Weights of a small mixture-of-experts language model, trained from scratch on English Wikipedia.
Experts: 40 experts in each of 11 layers, 1 pick a token.
Training: a variant of SOAP for the experts, 219M tokens, 6678 steps.
Below are experts of layer 5 (counted from 0) of a mixture-of-experts language model. Rows are named router (the router's row for the expert), down (a neuron's output weights, with its number) and show model dimensions 0-95. Each number is 500 + 40 x the weight over its row's rms, rounded and kept within 0 to 999. Numbers have three digits each.
Before each expert's rows: "comes before" lists some tokens at least twice as common just after its tokens as in all text. This comes from a sample of Wikipedia text that the model never trained on. Tokens count by the router's weight.

# expert 26
comes before: " by", " to", " in", " the", " a", " on"
router:478481500522470458497500468450503504462460517505484508512481526459524484554517506501471444516535537516480541478497523476564428435443529421495460437477528545537518507442476450447502410499457466436436501500519508433472508503569431582394535525440491493564489544475489529531522562519490548584
down0:486497531524473525559550427466470512519532485458527469475482500543526530460532413550460555457498507529442543510465495468472546538514523519470490493502448492492481488452481463536524563513478513487488434571447502446541395532532435555440461507472537477523580504424538529440526408445505522551
down1:509544588457461525542513457485454509463552536496457509512550504457528562567501495427518493544427453497524522549458474500493555514513556474451417544554494531515503499449521456459476465482441514485569516572402572494549448458486454527534542532446454484530485503440508500511471513562465521523
down2:436493553487410526526506513488484489503587539554471472498453552583515543559490515522512431480475555491536533530400532497542514517491520514552537422582495448541556512440543544464462436527541466506519558496513474505549498479518542496498493576433539442466532521491552456526483488481507537472
down3:516504505450495496559511472476484510481477531495490493490507443521484499563509522502570525508537532532476521547467500461466483452464517501538552542521483507436533604537489489496550420489543515516491488366510493487562461545494529551423514496498467442437512496481547514463461595491521556371

# expert 37
comes before: " of", ",", " and", ".", " in", " to"
router:519564487411527540516552590465477574487477464560513489521529479523496557545572545511488507528505465532473504529512431554461525569481456481471498493459441548526497534477522548449487546491442604474440494531506495520487459528479477433492524543425484518561523511450425530507471428502490462466
down0:511428547530530508492516502467469541480424484446526518509541466497438503511531450528577472519488453436508348503541533526448471464458595445558452444514489518501523535512504503531544505515512528501487612540505439460472497547521488540520556484485519494448514573508503503518531471517511456449
down1:519451489433504448479489469463466510557537489502437489513539539498524499485487455580525427447489516519469576547488496463469435502582551449483511480484475464476510507493464522511464514540424615517449556443578530484451453466501496483475496499498558550479521468524560551495401471524487530445
down2:497459511483480532493414480498540581439457489476431518511528507478503505502454489550458574510501459452553495475529495460536476493559558471497572463472567493468469472604521554524511458478505449472516491528499469474548530567541534524501449494500434509443463479499604475507444540530403463516
down3:551526524525520484428466468480492516516475516489543508398492480523478515502558560473482502425517550487433622547485505563544529529551386521548478502530532505413528551453452486547460520571494512503485528471500502493490541463513463554443517502532480520509501481522432478518511462468536456579

# expert 7
comes before: " the", " a", " his", " this", " its", " their"
router:508424541569447482443484427457476482463480449565499481425482484496426505430489444564519496480467458450562480526554471502512453461490501485546480481471471517452535435452486443527447408489475468424474553461484504527450458505594497565487451496465486545495533552470499500473488502522500461509
down0:514502407490509438490564552474537506550420438511453524522490465531444528546478492454502460459540504505507411473446504459488494429449490536557542484484577537628503530475490535495468514437503568489440499476404479520494526513483488461477483476474525517516513551539504490521564433507531519492
down1:422419441522510445470478360559478489551538545473523496462470557494490498439501510560429564551526507524478461472472416505501547453521528577494513445484524489550508482509515531484494522466552447482541537507508499508465543515480545468523442460455440483509501452480556426507534526514521526529
down2:512570522478493496496513484501435546392423513451514529484420462504463551512549460472545505510546510490475469488515463505505516465517506510507497492494506517468450479613528580547451441516521542478530488431530497454545453555529535564522441554526478565537528501475573469474489576476464449552
down3:452490515487499555496505468516537486523502521488529573558525542541492489504533565530534499391477492496521500467503503455523461479529491523558448494452503455529470512569426506541521512462514419526501512473412410498556452420532445538517513532465459557560523478538468453528482506406516554569

# expert 20
comes before: " ", " —", " No", " %", " \"", " Total"
router:475433515510485516416455510484447510574511547480455469461482571557513547535528535524467450520464479394509539445462450524520495563587538490501554522508488529495557502532453503563510511469517547451514570491455456467526525561475556450504469450546477458448552544515538515500494423498537535490
down0:499553446545466509445430496468422516530497468442455441571533547532551490552518527483432498522444452464494543492491457553487473492519518511480500536525555460511496452463491475513491518500472506495509509499452553529558446413539532481474488519494594463438535507513438445522434494415517457408
down1:481471472445430539547507524463494467494510487514392499482526455530468471453505513503493465561491482477438557454522495517501484475494565515565471587536497578509507536473497448491515470531542481529479446532499473467537606535585527544443533463520502419456524499543504529448460465580566497533
down2:526506554555501445518516558533519519511484440468463561492380527513496523479462479417488500542552460500463474484511432499495534536528547579515583500541482509490499527503525512482425503504556465560477467552526448469474496524563499456503395463562471548479491477503520451440522512501527404499
down3:523521514460472478457468584514559486468441570537451553469515479503495450541540475536552467530581493462478504506523456513568571508516467529526430466430515513480490531469515542534474452517575552511506503531520461495565498488431539498578470520499529487502517541465614475453566478544429502522

# expert 15
comes before: " a", " the", " been", " an", " also", " well"
router:472502482457467488500555487497535581463541464572533498520487519540426521482511532518533544561517477497514469445612535479483528586542531541524574491443524448496530502503502495481504554572480553469534479602479500461473536532442467473511469535502492507555526534480452475436468451504502608525
down0:484515479522527518509459524530443514570489543441419506513507498550441494457422451510382439444513499509493453492477475525540512487553523533486539493535542418508481492602518456541468478543539552534482502477605455516510544422527492437509490487474500465528523465504470478519484443496435556494
down1:489488447514455457483510447508476456484512456474514547493512513489571629421557586470451502526527583484431486486495519487463543502480530516477507536490558530431538519530534530482473493502518524438552536515464452591516498533477543435490502518463569512424542494507556449550520506536499439484
down2:440563447491505480534497470421516537476518554570451509545549549557477487518458554498435498492547479539530548527459486530470465528469491486573469385530471482491463492441509426463505549440518507468459485498557501518497472515526548439508502443588443523552464485504501488499413506534459532543
down3:480440497441528448429481507509554479484558495507463524544561527497504611469520520494548519478516462474481444517481539437479450465457497494420488491530466486560507586557496483582471464442536470499593485463453527523524460483484476496521517487477503483474518417582527512479561443521474545440

# expert 18
comes before: " ", " the", " States", " (", "-", " JPL"
router:494430442519455518426451477423578484545487495582458478545447522450547491514528505523488490492553524558512512420525555543501506487518507447432489547442482428503493543539545478574525483452454500491440567434472490492443484501524517513564499524493553532437518540505525464499519483562531453544
down0:514482469441488537505480497476519434503542509450516527441505548459509471456486467473512470561539480441501407413534497483474558515470500501509457518574565458521522556540550529499562521524521443479502418402496521539447519487498523570493477543463532490556437517512574413464484527520488511441
down1:463550550553430540508509519608545510545407511502490476507505531548517533497466454486519482506542529471474546510546452453516511495494496591537517502496505520517518474433475557457478513443528529483474489542498487396520514458534481519410477479560546435521588535457526483494556445539483501570
down2:440495491433492506415513507554545497522457510485476487477461528512533562487530480522464464537522442508382584526576519487524505432518494540487527478526585467478477512483474506543504404482517514422479525503533506491481458493572476430541515479551439504491480543486547470589522544501567464524
down3:544539504500483473555526426492424457491482483498510545477537437428480515545546477539527492508461439461480462481474542531461548490452477494460518535556489455520481450504466517453466517524500577597545481485540530493469475499415553496541528583488580453509504426466484435508443513568461535459

# expert 14
comes before: " |", "0", "1", "2", ";", "3"
router:541523536547459522496527432486461426534465467545515456492475474484537482517502466450496512456507502556473456486421547488558525422483519504514519491426536553482514492468494555536453463454465517526543510452422563394445505412546429500515552560439491484532465537486535548468479519541531479519
down0:483497515532453545479500452474456511535516449533427509506467535480487466528510530510442481509528533524456524495526516446458579549483520546457496509520503580510461483465415355480552390564463485522509496479487498489500465550492496524521533439451411538533496502475481448445500480560452502547
down1:473404499497515468540497519590537471407476426543498474518511498513541409440462444508428467485526483511528467483519489480457480485461508512496461446492488497510551391562529524515478462572474484543490458439522454399565547494497532499445506473526503426483496485565481476471521500508473527484
down2:492507487527469463504450519422499544526500515557594568407466492500478582524471476459569468533517518520514461525501473470461524431425545548548481482513557513541453482429557431539516468522488540506481437442552536504497421455487480559493542540491495522537529539540477559501527431480516503498
down3:519468562564474528528501537589490569521549526510478503515570501442467416490514440505423489538515472524480497549537476437527528498478486478461434496586527444445500526515547501518480562470450491467492506492543488535440485516435482496512504562511474478488525428458461521525488425495397577486

# expert 27
comes before: " |", ":", " |\n", "==\n", " of", "\n"
router:487531541565495542517476494480501470500419503538412418491544462498549535525522472471434519472444493505455475495465531532481516501448576567535484521438567507502478508452470513424485430424436566528548502433493561496530479544472462484428531553478496472467493541479564474498440524513484519550
down0:536531506509494505544519531511576474457464464414555515509488596506494469503491480522466574526457588578469553480490498534445504464491556537521565387460517559464497537512453555497538491485476480572491475529551525519467507423544474515501450478556501485453519448470511553457502527532471553473
down1:468451561528548519555496480522536476560507491474521535476485437522519517448418534526518555496556495472512506483464520450536465526435514495477479542438472524474499496472545443585523501421556498557496507450457542500519462516475527610620482453518535504387493479533501512533451477498480490486
down2:421525446513524522471494466546485454511509584549528461533471461491497572451480534467474457527605508534536433476519545479540537509544500445566497477545487481491447541518520495487553502488437530531462454501537519549489542527468499453399501545548539504501474440607505487523566481533530458461
down3:496448456454448504548503533506501525509542534525439476558519460513539471448499484530457480490447530501487500575544487464524471508542516546512477422490439525516474573440461498481468502455573529569433479531529365505566481458507473479468561452483547536452536506529453523588497481459531500535

# expert 1
comes before: " was", " is", " had", " has", " first", " would"
router:448522481503517508497524429445434470465557449511531508487582448512489474439446553495537432532449457529492563543562528523559501530503486553495454506510505489559494443492559530501499502484517576467558496533466471436510487461468438477521535538528557502462513521453576501483524426418511558436
down0:532495426509501521472575457474560522570493517479487522577529513489525527465528532388479506508495532468473481495528446477532484450433480464432528498476422512446476526570503408540602476492482491444544442479488527564499502490452488571529496510491534463509509414489501512504468414526511479490
down1:491473436541508470532501539598494428502488491491565530504499593470536546547548588484473516533568528516452487541485454512542467517537454471472482550531521465494525534465561494492496504509540408474500490559489486547529593484546556508548556465517441485523547472469462474529530501465547413522
down2:487468548475503518530527507549538500464490520462499435524475473467541442444436436525563447586525444588570543513570477406487556508443519500481511544479518510469435520488491520569497411545507537519516485492483508544512526431467447501517507493505502501454462429490507443485520532505554433448
down3:509504522558496499371519468479501531507536532489599498548496574500478503493542517468476469585516534487424504583516538502474520466510519459503500468553439537476525490502444551536462549497479528404548485506500462476479533469490503493461445518536476492486442514422442559534537535501563448567

# expert 29
comes before: " The", " In", " He", " It", " This", " She"
router:531548533484480466531531506437548588562561520542483495475469449489448483509559475488567537478483427479579517526467528530518539463497455475555518460458474551468507544494523514497468547476522465528440549558498523453500458436493448508533484461535560450508480516532524564446505477405533576435
down0:541526514539499496555488520444482516493511541487497492518500478453433536496526461516435506474506437442496541490553547474506592523493489452572516520477503522518471541615435541441432468500508531568483547507524468488479473515616457457480498552506501464524536409468459437529475472533482571529
down1:530521523552465494488485395522545510504454485479517487507490484526518568451569454516509483449542489551467506458491551459481491474521429481378483497506485484489511416496498565473455454477479522458496547565524546509463496450486469437474495471465586507510532533429501559458529577455559500430
down2:520487470497505482538536473517552478463493481595472530527439499518469533488496423447487549504571490510546555524443499492495566529571449590551499485497485472473472387469451491480562442538523507505529519449515579498456455515553564514466466437555478466512543482551500514514444537563469493491
down3:501591526497445494576523560506576571446536546595485525515446460523414489548453490505489505518519415523511448490489471498507526494518565540477530479469522436576478438490483573492510497456490492511464507532504460462494484494563518483551474530515456538515559543543466574444476442487525532469

# expert 24
comes before: " |", "0", "1", "5", "3", "4"
router:525531523546458518505522424494456431531451461546505452508474481484539470525510474460509504455501510562465462486419555490559521418470520508506509491418543543488516498467494552532460453468473517520551512455421558400451500406540423490521548557443484482518448532489529547465473521535533474506
down0:458537485503534474478546519494472497489438500498462418498525470539546507437503506522488514530582533494449444496541494555485502497540493504474484424534421504488547533524525481495604463511458492504557504513465495513427586530470435593521479516494535550427527504488546559509477470499440578411
down1:500386484510486478538490461442520554535432494473522505487491540451504540538563521457473459573478501539479600456477510519454554497515530484517614575517478543419518422522565526548517498480435466491517503503538521527516540507457503524494541519450492476496468465538465468537539512476556498577
down2:497593523453501508459537505507513561473522450554524496591469514617498482484415465549494514468489542538556554492552472506424494455514527496450562486517492508507555449504484460499555499583542528471493515480524473507442529550501548503469467470518508527513519461448562598426505542482538495478
down3:523486582486561476510524472477523500506447499570435502508540501574488517532528531494488463523489436523517535504469500527541539539443478492509413516487467430485494529448540522498525534507544571524490455500525450506491496397454472563480500492434553537468485572554593423490504581530454464452

# expert 11
comes before: "1", "2", "3", "4", " |", " |\n"
router:545513499519587519518472537505514586485516417480440489512539521522500486511469530514530502613476524451562551438542497503501500484520572466456487479454504543487518484580525401542496560513538479525536552472494517534584514540507583537469476548475512496459524428522498533497451462492417506488
down0:506512490503498457526530500460499526612501498474564530504537492505486504515540490448500428497514450422513491548510516571502523520474557530465473488498559547571473444586406504510462515478550579513499546497577484519546447473409552494543514449459513504530428477513544478531535566453483534509
down1:441539466480551525446511532448412429567487551538545516452521559469513485576510543489466446476471486477487446485533476469477578468474462476497488493485516611444449458490443570521538537464490511483502533484471551480502433575456550504525468476490523495480548500449570514515488479458576496484
down2:545575491516521375536508530463525531616525445536523501423474456530410492515544478471510532487461514485546474548494443463530497595540536500517524479494518550479511473562477536525455524476555526501516483470545509534500498536451512502510448587470539547464449567556518492544524516517478476502
down3:502543519513490466513459496457514467494503472511508500447512452485511568504505492458586486551436493498501563513506588527529478570544492484526554533446502506510495494514383517499502441444424510459495455504541526464512567462491486504493482514412566506520463533573432435563489501417549463564